From a checkpoint of a small mixture-of-experts model trained on Wikipedia: vocabulary 15849, 320 SwiGLU neurons an expert.
Below are experts of layer 10 (counted from 0) of a mixture-of-experts language model. Rows are named router (the router's row for the expert), gate (a neuron's input weights, with its number), up (a neuron's input weights, with its number), down (a neuron's output weights, with its number) and show model dimensions 0-255. Each number is 128 + 24 x the weight over its row's rms, rounded and kept within 0 to 255. Numbers have three digits each.
Before each expert's rows: a language model's description of what the expert responds to; "comes before" lists some tokens at least twice as common just after its tokens as in all text. This comes from a sample of Wikipedia text that the model never trained on. Tokens count by the router's weight.

# expert 16
Year digits. Final digit groups of years in dates, ranges and tournament results, like 2023, 1990, 1736; also coordinate °E.
comes before: ")", "\n", "–", " |", ").", " | "
router:130111120100123139103125167139110154098133136126155116116122135136084118114145130125109085090173100108078114119136107094102122138157136148090131110106113136175155128118121108083125128134115115096127139130143117113124118110129180111159121153152117104090059128153161123076141125123148094108101130156108136123147140194099107105139158106118120136134139124169094154140086138102078085096106127137132148178100116141141155115093137120152139113131086135105177159152154121106125159140145160112156079119122085139107176125123165136151165141132150109153134119123157095104098122126140132116173141098100118129131105096133131133081181144098121169106150094136140128173136136126115139112116141128096130142103144104143105175142128191122108129147123091143181110153158126090125144157139145
gate5:133144118098127102129103159159148125158133108136135141136130155127135102132115078133102082115132136130156157100133103125126112165119111105168169141115133135115097103161140096117142107166134122130108088193137126133164151132123140100138165128090087104115136123107125078113142131129154128121116126117129108126135130094130089132104093121112140175173105116146143113130092161120148118119095101122149110121145150160172090126085084170125107135143109127156177113126106069075165131121103168134127117094141143134150135122117060166097085120083118136127110105114126141143127108118146132118111115122100134115132092134150162089118099102102119095133106165125141100134120155132143168119145116104149110159148094081187095145136105144067140150109113139099154162093081107137142149157113123
up5:101080140122109152127124132162143107124163161142074079109086136134069173147134131152143152184114139136165112113134155138151114127151126123109151092169160126128110113092126165151130151149173185141113142117095151138091137144134101114117061152182115157152096120146123142126170132137114109139162141147155151150166119129134144123158159136108153106126127157080085118170148140144135145137154157141130105123138091129096107151141148145123148119137148160151114136115152144136131120164158125146129125140131140095168171168112146138159118103152154183114139115117146120073111139134109143106113148122127156088082114157093099155120140158113163152135140122107119129176104090133152089161146142146149135113144116117148141088123114090126157135149086152146103124164143139140157124113140118
down5:090102163090131125089139159124143134115090117144124135115123128127153086114131160125157150099160179122131111149157133139130100150114127096151104157113119152142107108123140094127117136118108118060113142113131090145158134130129107155115156109095101070178089124147114120115121124127136107155138109129141152170123084126135123106120109159121153107119137120118122102157130139091143153146147177120101158156141123133111139138073135116144129107150107143130130138171128104124134118119110187119157089139149136102143146136100171093101081130120141129127116119088191135167147138158153083132124107096121106131091097142122105095106169136169162084140123126143115093158105128166113119126100094091150099125135159082104091100154073117109161183099123108148129117126089139140127098096114150
gate6:114112113085150086099146128124140109154116128121116103106133108122122175096119163131158177114116132149099165125118112171142112151105143143103151080117145108126130097106143111136119150135140112147126129135129098074105111139085101115151137115152151118122082130173172131124148120145117107199102100136110097143129124098057108129154109112125123119108158113158140113130120163137150097091099081121158121119080139113163171098108128122127108163115073155110122118112106148117116106139142088128117144125136117122087157115149134118155134110109137181094107152161120142150148041129143122100108130100105130137116128113089156167138097115100146128105106132111076115160129121122125137072097050098116113133139149100124096117128111126136121143134125108095137115136127090097157126140130114
up6:108152114102108099133139122121155125144194134146112119149166092093125145140121129142124144145150135100144113151077148124153106102135101090146096151111136113155137102152150143126136138135136123121153129103119129126098134146091111111137109146128131117147118126093102164104150145116174070100194107194160105102113081122184165174109124104151108133113101138142132147112116107122100104095136124131141143155120135092117126132159127110113108106139169139076107151142108119151114163156155088172112154159141119147091152130151078163146120122131120145091129127170129110119119119105110133055177156126138176162124122142122136157138109128113122120152122142118136143137156169120146132121086139163086127123129114147121109171120125111095109137133175141182144141099102100142133149083082126
down6:123103103118103154119092132110129142104145149152155120174166116132131144133141117115113128093140164184126154152105098081117131117147112117115185143127126122141118123144088142097163121092120121109141161086141137093174111097055108103133116138132112130187197124152133160163136137170135121098102096169111143160111108128133135135110117117099095105110080147115111115128151122110149104120124107122120158110112082137079143136084136124130110083167150166114127138095172142157110117096144161131124100088090136169132131154138124143121157124128170173127122121079133131149155088139140139148127123103108129138126149137127061153171128145118118105139153123116121110156126122159080130131109113112142114114118170109071151129094132084128120130142132110092139128134095150114143130100099141
gate7:133124102116117149127128143125117151094110173122125139150090135085116109124175104159116144154103159090112064121141151129106158140135134148101142114121132089142126144078157098116132109101087124121138178167136092159129162140104112129114123101113156132115141115160105095109076103130096119101178100114161112140144101146117112120151108142128103134131129120110124150125090099155103149134130155136140099113097112129107227093156124153117141120127113088143130150092129146114165166121124140101153165167190077147170132117124055109151139135170108117146145135147112110123119120118118143115142133105157110120142127144166154135113136115117122118124174101147123133082125099170156140161145100156117145084109070135139122136125114119083141122138104088140127160143118127126121136146100135
up7:127163115128100115133155161122136133140150133119184122128143136145093138135122137158148094143069148143124140093143100133149092122115159145178132105134128122156101168153078124187150104117102114118114105145165118123135109094125126167148099136115168120130120102194133102088111096119136130120125134138159102124156118098162110141158087151137133133101115137106133142143125117075133181131117115100108102188114134181139133128157105112159105137122106115095173110130100161150133100109103134162129100125120157167117164114147114151141163133073157162156130086154141139127087114091114079128069152163096128113139118151125183100087109107141145118089122123136135102114137135184122112130121117109126113099114124133111107131140128110114102096153138101148180143104111149120144133144107140
down7:139149150107103089136152124161118109138129192138145143104164079105143157156141126111125177101139107145144119085102130122124094139120127169166132114129154143087113097135132089171107121107132094127112150129167104119151139137110150128147121115147107165105177123121118154132106134146108125151139135163130132110176115113099102155132094133126166152112093120095112117160110112120112134158103131118139170151114078122126132130082146154079181095146178156142148142143126136135109085108107110077207117169120113103135102109139140157143125108102089088149146156075120150139113109131089099136128122144160076121155126164136153131075131120153130122117132143113150141130137107139144100151129101125111112130103117152110115115117157117108147134132117110150077155144132131158082154096083140
gate8:070109123129112152114148089157132127124083128105130109116140124157125142124095132128130160120158166146112137116140116120084128127126153085122122135137129151144109094138121174117078143111064165114158099119166130069180128124134200112116126132098100141140100118124126089160154066083124091082146152108157139125170140116149093126136162088131140153109137116129137133119115140130147127146115117085127129142138128149128126155149120145166120118150114132141129138125155142151133163179133132132167120136112113131135123178151153121120136102131117158166118116101099124112085089140131133148138117126088097109127165112153179169120132137150158121090161140099147086097123144117108119115124159129167130153090086123134128152131142111136156112139165102129140121193125113166186135174106157
up8:159131131132150098108137105093125104078143166126125095135143118107163145106129095142113106124126120151177120102110141115104118182107112120130104119126105147096157090143075134155162123093163139111139160123106104166092164141125136173097142109127107111117166167167127126154138140187173166109134096137143133125141120118132148130116142107091139089094128105130125052142123124159129129156157112188119175101150150114119170110114095101130107104115142076124113122137049109122115191133158131145155154128099168116122148114123139142158136139139118102134135128118152096141154101151090189108136127137111153123130112140135164149117118115131091145147131136155129112146106111119156165121110142102125134146127129140135091098108124118124107087150129123098107158082126102149114143128166100
down8:110141135134110137151110138126143130116145132150130124083122112148130139095111111104126171120180123103139130125134149131123163130155132070168174091124115125090164128137144143124114129135133102159103148162145091145095101117145129083102127127145087111102140096138183112081156153112101121137131096120108126102083120108105127103123128134155154105135135092142146132087120101160104106112089140105171139153118129159088130193099159133139173126091185123105130112108129149129141134137161157155122104126165168134123129154158140117109120173124127171111090158082165121100154153124110125130131118176149157084120116112157102111154097124113134122177079130129177113103118146169102123140127104119131141105079162152130130123121121121110101131080163141079121142090154130133110164137108144
gate9:137164169116118148145144129165113123160136124114111116154156128149132186129101162123144143120130096148116125115150119110111135115103146123125134152126111081147142132132143130138160121102125091088130130105095133119157163093091075153117127116148111072118088115148093126134110133159157117121149126131141133115164125167115122119131140125064113141142095164113113146148123129117113100116081137119153141157139088121101123161127150131149152160128114132099125151134138146101143104159098134125154126108133109144114147086176140160129147130130119150099117133133166132133096145149103129136115184108100149116112138172080113149143104151104150081131136127135181098184148116112075093129143140135136145169124129123214123151157175140138103123142185101117145141130138168090101070129101072
up9:142176108139165170125130115181138130195121143086117131139131104159101117098141098135144129120122124136084106128166120102121148138073168142170116093160138120144160111135136149101124077122116123132102113136077150115142108159105131155156126133135076127131111117145105084148157158127140132160125149157140131130154096149108110134136142124107155100157091137177131112186151120131126110115123120118149069131107119110099145109122126129153152106128136154125119128155141154145108118176144114118106105135094083143149141118135129105131138126112136156177138055166139129133113104093080167104134176142106127089112144138070131109109116117106168143118136136149125115140113103081164139127128144119108152140103101123162146113150144121150069120128181142142170138113132170106133123141127084
down9:123126119082136131128074093109129108117154150145146160134113105137115124073077143133122071153153164105111138139138096104160104085134109132115135118117152134133107138093128157139090124167141124135086100116115107097119132117159091141098134120152137127149131139113079113126087152136113135146087112129099138169113120116096116107086191127094139118055079139130138128158172123118123137119125133090155119071082159135123167135117110101112162131121111149141121122125184163131093188115145136133138090118124061129177093145156114123120083094108160164111104114144118156125130143122147149130115125160135164121088120101146150129088125109103135113131147128120107149161136106120123123115171122125140115107103116166118115105135143120145153167112131137085164091120133155106145122127108146
gate10:138105099125143093127113183153141151140123086114119120086087089105119128094100149140115131112180111181109108091161133105133094131168164109140124110132124126144122149089112119147097128132143171098105144151165106172132123126146123140137165149141163107125091157135101126110123099133122114163143146128130145119163126155146148118159128107123146155130076101129141128116168115089123081089111102113134123121118094132124145111131138131137106164136095171128164091093129154124119115131110136123106119129123063076120116119119183170114127108137162135079115135122136127149110108119122138131105130088089154118183128138157151116141153071157096173132119090143141180087133111087107113142132113138150097132143118098113111100151170156167076119137160115093140098143117133144127098119117148
up10:085181098138127161101124121107135132159123163152127150136142123148172147147132121129171162141117138097169131147088109126153177131111145157135132104126109109087117092169124157139140136133117108116155126140122127139111123140127114102098092153138136088108187137137120174107151162117105162107167128086117093147113142129089188120100131153152172114135170165116066111152107144164122163147177163145150123091158158102135093137121148117100132120070138141153090166088128130157143091154123118135153165116141111156094148122144088088111110136126114130127131111130137150113109124104105138096102124153136123161113127102120151126131151127145118120160126150118142102140090162195141140111088122118075143100109155143110090109122114131099150097131109138148144129103124147116172133119104135
down10:154128139098092118110133095088090202054125133113096129133129120134165146148153151095083142099123118144087134149085107141122154134141141080106142098154180166123145130112113101174099145117126152142119111101173152134162116150148152157112139102139123122119086082144135144135154079162143119123111101176136137089141139124125087123152145188115125120148136136169111139145141144118127135158096111118091111132116124110170142114128152106120098111128126173118130117129113138069134109112116129107127110134131143118152134125156174149134110137119109123166162157131161136146161162094141127125126129129133108140071133162178151118114132148133155077156143137180135105099124164123127106096144157114115140106143157087161144157126105176103144130124109131139098094147145119098117132128158114
gate11:147163123109161123137137126144071116118127101092156146112135106117186131128170124129141089141123103109118125183123098121140167096150142126160114055124125158113133115120157140121104134138118149166113117122180113137127193122097141088120069113151140110121171130108126158119141151155171124097107116086116111123128181128114155141165118147162099147094103106196090109105129118120137125096144119149170120109133068121168117103144101120111136112084106124100139161131107105127101130135127088130121091177127122158125108167158130124121103156096137123154123116143140132120087145143123137141145155142125103171145141135131139141144143104075128143104107126097128131121134072169116088151120124105131139102106104111143138107127081173151128144130123138101144132136135131073167125125143139
up11:124131125140121137100162143093126156154149147167123136140107097128075119139101116139108140124099124117147086103117159147156136133102132103133132154096139124148099109141132119186154109094120114111125125107119109173146147124154126161130121141125119102145120162141128106104130127125132098134155144171146122082113112115122165145150111165128178148118120161100122134129083129100114162137168117123064100153147160085136148154168110169138139149136141142170121151119129127121093114100147118133123122176096090185128093094069110151186112136101103096125134156166121111155110136126171118123111104109152141129133132101093111135145154133141142145145172126177137140149162152115154143159103122140153150171139192122114141118128138119157183142153136108171143138151118124141082108163093076
down11:127102087148108153097144145148134159114148140119110116093093095074103135119175155137124122133140171152141080141157128124109125173198136141113147121091153130171127121127119137127140127109157154187090148132151088118137150144121129116150084112161122186149137164124129127110085122119167167161136144108152110129072138187146131132136135094149112123089138186096086145151121122158097127134100111155124172069102129106133146116132123121163112128121138149128125129095163132119079131125092112119146097150142099176128116138116109164119102114126109104153150109133145112116143140139138138133075158140093108108121133115143144163122122150125139102179104168107076152153117135129115126151164110125142132109139169170135142129105105142111117114115154153137101155090083122145127115124128138
gate12:117134111148164160126131127128157111146105117150144144114150106131099123126098116095154145118141104169121100155165151117140130126149121115110133059142118091103155144129153077112135081177142168168170131088140076157169123114148160124115118098130146146134099079122140163090153136094110125129190090156087142131109179173115153160100135134089149155110124171116126088124147137132163113098173094127159144118122090137177128100161116128113129164150112091090130142139133101129150143094150110133143133105144093162126098122131106143119147119116076157132131103126163166131154115132079112132147114136146141135124146146141153102105129160111146116124116094102139124163157118107125148132120102120110112113120158151137122124110116136085161130137140132128167167152097091097131109096114172
up12:157130091102090096155138102113127160154128109164136176149136146134096123090147103137157115130165124142148118116093167128145112138153106156109114131133090133118106108104106096125110139096080103122130124132140091099124153099131153125127173172130119106115123106155135109124160140123137094094113133150122117106143113099131148097157120128152130125119084178132103128115151063109119170155089131085135143146163131131135128146146103163111156139125189129083150095182140131175147081132113114143097124173097101145113162097105094115115128124107174131142161121123087104109100141153149119149131148144131132128092092097161080124074153132119080105142156139083119122139152157179090158124108122135121117124138097182116131144130127120115091116126120098132144144111132110126164131158120097
down12:121138090132111127137136136168099131102134101101117146159121151116064144152157137110144169104102128139141117106124123109145134168162105149143124123118117145140116119129122155119143121092146112128132145114129140118165119118138171083163100159125175097133162148102097125181111102101155144123121111122121117137099113131131131095107134131094162119119127124097123156122161096104134106117101142116104091160117148119170098110124157144118123166132096157110170126155100161168136139178109142158128085137140158146122140139167141147107116099093164112150096091113130150169123158086147187113117134156109100085109113125143118143163140122153121091138136121129095115156123178178150137108127138104103132192108162124125144123145163098151098100078111143129126062067131085116128115115131099